Below are experts of layer 4 (counted from 0) of a mixture-of-experts language model. Rows are named router (the router's row for the expert), gate (a neuron's input weights, with its number), up (a neuron's input weights, with its number) and show model dimensions 0-255. Each number is 50 + 12 x the weight over its row's rms, rounded and kept within 0 to 99.
Before each expert's rows: a language model's description of what the expert responds to. This comes from a sample of Wikipedia text that the model never trained on.

# expert 36
What it handles: Consonants in foreign names. Consonant pieces inside foreign names right after an initial capital, as in Głogów, Kylie, Emrah, Jasikevičius, with k, z, j, h.
router:48 52 39 57 42 32 60 68 45 42 35 48 62 58 50 57 38 38 40 60 41 43 54 46 48 50 44 40 45 54 76 33 18 41 52 41 48 79 57 24 65 36 41 44 50 38 31 41 58 50 56 25 48 51 40 30 63 62 33 34 47 65 44 52 73 53 32 45 37 56 55 68 41 48 49 31 65 41 47 32 43 24 51 61 32 70 54 47 33 39 61 47 45 35 45 41 60 49 46 61 40 39 31 48 50 63 35 55 44 39 74 44 36 37 59 32 68 42 49 43 37 52 47 50 25 47 46 46 43 42 70 39 59 69 36 42 64 62 39 61 47 40 43 53 53 63 51 51 58 42 55 51 40 44 33 47 50 57 66 62 67 68 53 76 47 46 58 30 42 70 39 37 24 32 52 52 64 19 50 51 59 50 62 52 57 55 56 48 54 28 44 49 58 47 40 54 60 60 63 65 60 41 74 28 56 21 37 25 54 37 29 45 61 45 47 47 69 51 49 44 42 45 53 50 42 45 55 58 43 25 55 55 39 53 40 31 43 31 38 51 33 43 27 37 51 79 51 46 62 51 55 44 55 42 38 47
gate0:47 57 66 70 43 56 44 43 64 61 58 52 50 59 61 40 68 51 49 56 60 60 46 56 52 66 69 60 60 53 42 57 52 55 35 38 55 35 56 47 55 57 43 52 48 44 58 52 37 61 42 57 55 79 57 31 58 33 57 53 56 49 62 37 59 61 40 37 42 42 60 53 38 68 48 44 56 42 50 58 46 58 66 79 59 59 46 47 47 44 47 75 50 52 55 49 39 48 52 47 47 21 43 31 32 46 47 48 26 66 49 35 25 59 50 63 60 77 37 54 45 33 12 69 40 46 65 58 53 65 58 34 62 52 39 58 45 46 55 51 53 64 58 63 57 40 65 73 55 37 50 76 47 49 54 27 47 56 46 70 41 47 22 55 49 57 54 36 60 32 67 69 41 55 47 51 58 65 61 65 46 46 60 37 22 63 47 67 39 50 60 41 58 58 37 81 47 60 54 55 64 41 60 42 52 43 39 34 32 30 25 59 46 54 55 82 53 23 76 53 50 54 46 48 53 43 66 59 42 62 48 57 42 63 61 58 51 53 51 38 30 60 31 39 35 77 56 60 38 32 46 45 75 49 49 45
up0:46 47 49 51 38 58 45 38 48 62 56 42 68 56 58 53 60 52 40 59 53 45 58 37 55 67 68 49 52 57 56 50 53 52 67 42 44 48 48 56 42 67 36 34 60 55 49 67 42 60 46 66 54 73 31 46 59 43 35 51 42 40 50 47 69 55 40 40 43 53 56 47 29 63 46 62 65 58 52 48 50 56 59 60 61 44 49 56 49 46 36 74 73 52 67 48 61 47 62 51 45 38 14 49 32 33 31 25 39 59 60 60 51 56 60 46 66 70 40 61 52 46 41 72 54 46 70 42 66 60 64 42 42 44 46 49 45 51 46 48 59 68 37 72 54 55 61 82 67 51 74 75 53 51 38 31 65 74 36 67 31 41 40 62 82 43 60 27 39 51 68 65 50 42 51 35 53 54 46 48 51 48 64 37 43 63 47 71 50 26 44 38 55 33 42 88 45 60 57 50 54 55 74 47 49 58 32 38 64 22 34 57 25 50 43 59 45 46 41 63 44 46 34 68 60 57 63 51 48 47 58 62 42 49 64 36 61 53 65 44 46 73 32 43 49 61 73 46 36 42 58 60 48 62 47 54

# expert 18
What it handles: Vowels in foreign names. Single vowels and accented letters inside non-English personal and place names, such as Kožárová, Guadaíra, Xinyu, Al-Majali.
router:37 45 29 68 49 43 57 56 43 38 34 47 55 57 44 41 47 34 53 64 40 55 55 35 55 58 58 38 51 50 60 45 26 50 39 45 44 64 73 31 52 47 43 43 55 27 38 56 61 33 53 38 50 54 39 14 56 59 33 30 59 63 35 59 82 52 20 35 48 55 34 56 49 56 58 41 42 38 51 27 33 41 62 58 43 58 62 36 31 38 60 54 48 50 38 44 76 40 43 65 40 35 38 47 57 43 32 43 56 24 66 34 50 30 73 42 63 42 58 36 39 56 49 61 31 74 43 51 46 34 51 39 59 64 47 39 66 57 39 55 37 39 53 51 46 55 45 37 51 50 59 58 38 49 40 51 35 49 54 61 51 63 55 69 44 22 50 41 48 67 29 52 27 38 44 63 62 35 44 47 59 51 70 50 48 62 49 30 60 30 36 53 51 51 51 54 55 72 69 64 73 51 57 22 52 32 45 36 65 51 57 45 53 44 63 42 72 44 47 50 38 44 67 39 37 55 44 59 53 35 62 69 53 36 45 34 52 44 42 56 36 44 40 34 43 75 56 42 61 42 62 40 60 36 58 48
gate0:40 30 73 47 40 39 43 71 54 55 56 44 60 54 63 44 72 64 53 47 39 44 65 51 54 39 69 57 27 31 40 71 46 56 50 54 43 41 70 31 36 41 58 50 46 41 48 34 62 53 44 37 33 27 56 61 47 37 65 53 46 47 64 37 53 72 49 41 56 68 50 39 32 44 54 62 64 27 37 52 47 70 37 61 48 54 48 56 60 62 78 33 28 50 66 58 37 42 34 39 44 41 55 63 34 65 57 44 42 42 44 42 54 52 37 39 54 57 57 37 31 50 44 50 53 32 66 54 28 63 37 58 56 50 52 47 53 45 67 52 53 36 39 48 47 36 58 44 47 57 60 56 46 53 39 40 48 45 41 54 47 67 53 60 44 39 36 64 35 66 64 56 26 34 54 57 46 41 37 49 49 55 51 29 49 69 50 51 41 58 46 52 42 60 63 74 58 85 44 44 44 72 46 36 57 57 53 41 66 30 54 53 63 61 81 30 44 44 57 65 66 88 45 67 47 70 57 51 43 43 44 42 50 41 54 43 15 47 31 55 24 78 43 63 49 37 50 39 50 57 36 58 41 54 65 49
up0:56 39 58 40 19 27 50 59 55 50 51 37 31 59 65 41 29 55 54 28 64 36 68 46 36 51 48 40 63 24 34 68 38 55 33 52 58 65 43 47 46 51 35 53 36 39 56 42 51 62 47 51 49 53 70 62 31 68 61 58 37 69 45 65 54 53 49 45 54 47 39 42 23 57 62 43 36 62 58 50 71 65 57 61 58 47 66 48 54 42 49 49 39 80 74 42 56 61 50 55 58 33 36 28 43 57 43 29 39 51 41 42 58 55 29 45 53 48 43 52 25 37 50 39 54 47 51 56 45 67 33 42 52 48 65 28 50 59 52 40 63 42 38 41 60 47 38 71 59 70 34 68 73 43 47 55 61 42 44 53 45 56 54 46 39 45 79 66 39 54 49 69 49 56 69 55 52 47 44 69 65 48 50 44 43 50 42 54 43 56 51 53 44 66 68 63 57 53 43 73 49 56 63 66 75 45 57 38 49 55 46 56 52 53 69 35 55 69 46 56 38 56 37 54 33 43 66 33 46 57 40 71 36 20 44 65 42 57 52 23 36 34 43 57 55 59 43 47 72 74 66 65 57 52 62 71

# expert 31
What it handles: Of and coordinators. Of after quantity nouns like half, much, most, age, plus coordinating words and, or, but, than, including linking phrases.
router:39 45 26 61 40 45 36 53 40 45 46 39 64 63 48 22 56 59 30 54 45 54 55 42 38 67 45 50 37 36 62 57 39 45 45 51 48 57 64 57 71 50 38 22 57 42 44 29 44 41 32 30 52 36 55 41 61 51 55 47 49 64 34 53 57 53 35 48 44 60 46 58 44 48 74 43 64 28 61 36 34 30 46 60 34 50 68 34 50 32 67 70 64 49 50 44 55 74 45 67 33 48 26 25 42 69 48 45 49 30 53 49 50 51 70 32 62 66 32 62 30 53 45 65 34 53 29 45 44 50 74 39 58 62 51 43 66 59 51 59 45 38 51 32 50 60 48 52 53 50 52 45 31 37 48 70 42 46 55 59 59 59 27 56 42 50 51 56 33 49 49 48 30 26 46 64 63 31 50 81 80 50 70 33 64 68 51 44 57 47 29 33 64 53 55 61 48 56 56 55 54 39 73 47 51 53 39 42 55 30 51 64 56 43 58 48 58 41 46 64 56 42 60 47 47 50 34 70 75 42 68 60 69 28 46 33 50 46 46 47 46 44 33 38 41 50 63 54 56 40 49 37 56 49 37 72
gate1:59 44 40 33 47 35 59 49 51 58 30 54 68 51 50 47 63 59 47 47 35 57 40 61 33 52 33 59 51 33 55 37 35 57 62 49 67 68 36 41 47 39 57 70 60 61 77 41 61 57 42 43 50 58 63 37 52 66 52 45 32 67 29 43 49 32 60 73 50 41 54 53 50 38 33 51 49 74 38 56 24 66 68 55 63 59 19 74 71 36 47 75 41 47 55 36 75 42 52 38 49 37 57 60 53 49 68 55 62 43 43 34 46 66 50 52 38 39 68 74 57 65 39 50 74 40 47 55 69 41 49 64 59 41 19 59 59 67 49 52 68 37 32 55 41 68 48 45 44 64 45 49 50 43 63 65 39 63 47 42 45 41 43 26 37 40 63 47 20 47 48 59 39 62 37 40 44 44 37 34 64 49 48 55 45 52 52 41 47 65 43 33 39 70 59 42 66 45 54 62 45 47 50 56 55 62 25 15 48 45 51 63 42 67 36 40 56 44 42 63 57 61 58 69 45 43 48 53 36 50 56 56 37 52 48 51 73 76 41 41 45 58 42 44 45 69 61 43 53 54 63 38 46 49 54 68
up1:37 49 35 43 50 54 35 47 65 45 43 53 56 64 66 53 58 31 54 49 44 61 43 71 35 62 59 30 43 24 68 49 36 51 63 39 48 30 48 55 47 37 57 69 68 50 44 63 62 64 58 63 47 50 52 34 41 66 49 66 54 51 40 83 33 45 46 62 29 67 60 57 38 36 37 27 48 51 69 66 43 54 53 57 57 57 39 43 61 32 41 62 42 51 44 42 42 45 41 49 39 34 63 57 66 48 61 46 54 41 41 35 34 47 34 44 20 45 60 50 70 68 45 40 45 58 52 45 52 53 65 49 58 51 35 75 64 67 42 79 82 48 44 40 28 69 48 51 26 54 58 49 60 56 41 62 37 50 40 28 46 30 47 48 43 54 50 60 24 65 54 64 41 41 39 52 43 45 59 46 60 54 48 38 68 54 53 60 55 47 47 25 26 50 50 64 59 65 46 61 50 63 35 56 26 70 34 38 53 56 70 57 44 67 47 52 45 49 46 66 49 56 48 44 53 26 47 74 52 42 27 57 53 44 41 59 49 63 59 51 50 67 39 38 69 53 72 45 40 33 46 24 53 57 71 46

# expert 52
What it handles: Foreign name endings. Final syllable pieces of foreign or unusual personal and place names, such as Goolag-ong, Chittag-ong, Efstrat-ios, -ić, -ington, -awa.
router:40 54 23 48 41 36 47 53 43 41 37 44 56 60 63 42 56 32 47 59 42 54 55 33 51 56 55 34 46 51 71 47 40 44 43 47 30 70 70 33 52 29 51 46 60 29 27 55 57 37 47 38 41 51 41 29 71 67 42 44 63 49 27 62 72 66 39 53 50 51 49 56 48 55 54 23 58 39 50 37 45 34 51 61 30 61 69 47 12 47 57 65 54 40 35 46 63 56 44 55 31 38 44 53 54 54 39 51 61 28 66 28 45 44 67 47 52 43 47 42 48 56 58 58 32 64 44 49 49 33 53 33 57 52 35 43 82 57 35 51 50 44 37 41 33 58 47 44 56 44 53 51 47 28 22 63 53 46 61 57 47 71 65 72 38 28 74 56 40 72 26 52 27 24 43 61 58 41 50 48 44 60 55 34 54 55 37 49 63 52 40 53 64 52 52 48 70 51 65 58 64 54 61 19 41 37 43 45 62 44 36 55 53 40 60 49 59 35 40 41 36 37 73 31 45 46 59 62 51 24 56 51 53 49 40 30 57 38 45 49 42 44 43 47 42 62 54 36 69 44 58 35 58 45 56 55
gate0:38 38 31 62 22 35 45 58 47 52 52 63 50 37 35 52 48 38 45 36 22 53 33 28 25 55 38 27 44 50 38 47 37 55 42 50 45 59 51 72 48 63 67 34 57 19 53 48 46 49 41 43 52 38 81 30 45 55 66 55 39 52 47 70 36 52 48 44 48 65 45 67 55 27 58 53 67 30 40 50 48 34 30 48 81 40 34 50 70 59 63 39 49 55 62 30 35 36 67 66 65 56 45 46 45 46 49 45 44 42 43 60 45 40 67 46 61 38 54 33 47 13 62 53 53 61 79 33 61 55 49 33 56 50 32 53 30 58 41 46 68 49 52 42 59 38 40 33 59 60 51 40 58 65 44 47 43 63 47 42 45 61 46 50 35 48 41 47 59 78 44 53 43 51 54 43 45 58 49 64 44 55 70 55 39 43 56 52 53 71 36 76 26 62 59 34 55 46 58 59 39 68 41 66 42 60 49 69 45 63 70 57 56 62 52 55 51 45 58 60 48 48 66 59 48 36 47 46 56 69 54 55 37 61 51 52 49 47 48 34 52 67 65 70 66 65 45 35 30 56 49 46 31 63 58 45
up0:44 56 32 69 43 48 63 63 36 24 41 54 48 33 52 43 42 56 51 35 49 59 43 65 50 57 53 31 56 43 53 45 42 32 59 54 63 44 56 43 65 53 81 46 69 56 47 37 43 52 56 61 57 27 64 72 47 18 58 33 55 54 60 64 27 40 62 53 63 56 63 42 38 64 36 36 64 52 49 36 45 49 39 60 62 78 41 38 55 52 47 44 50 46 64 28 48 36 35 38 62 43 40 46 50 59 53 58 41 51 57 52 39 62 75 53 53 48 32 50 28 46 61 47 53 35 61 62 65 60 44 67 38 65 42 57 35 36 44 38 61 56 52 46 51 60 62 45 36 69 53 43 50 69 37 53 32 55 35 55 48 43 62 52 25 27 40 65 62 78 50 44 46 50 76 41 47 45 87 48 41 38 67 51 56 48 60 44 52 46 57 72 31 69 47 59 62 33 51 61 41 57 66 46 76 48 49 65 31 41 44 66 54 31 65 50 43 34 61 59 30 57 52 47 42 42 48 52 48 61 62 56 57 51 62 32 66 32 55 35 42 67 42 59 37 64 27 41 57 47 36 49 33 71 61 48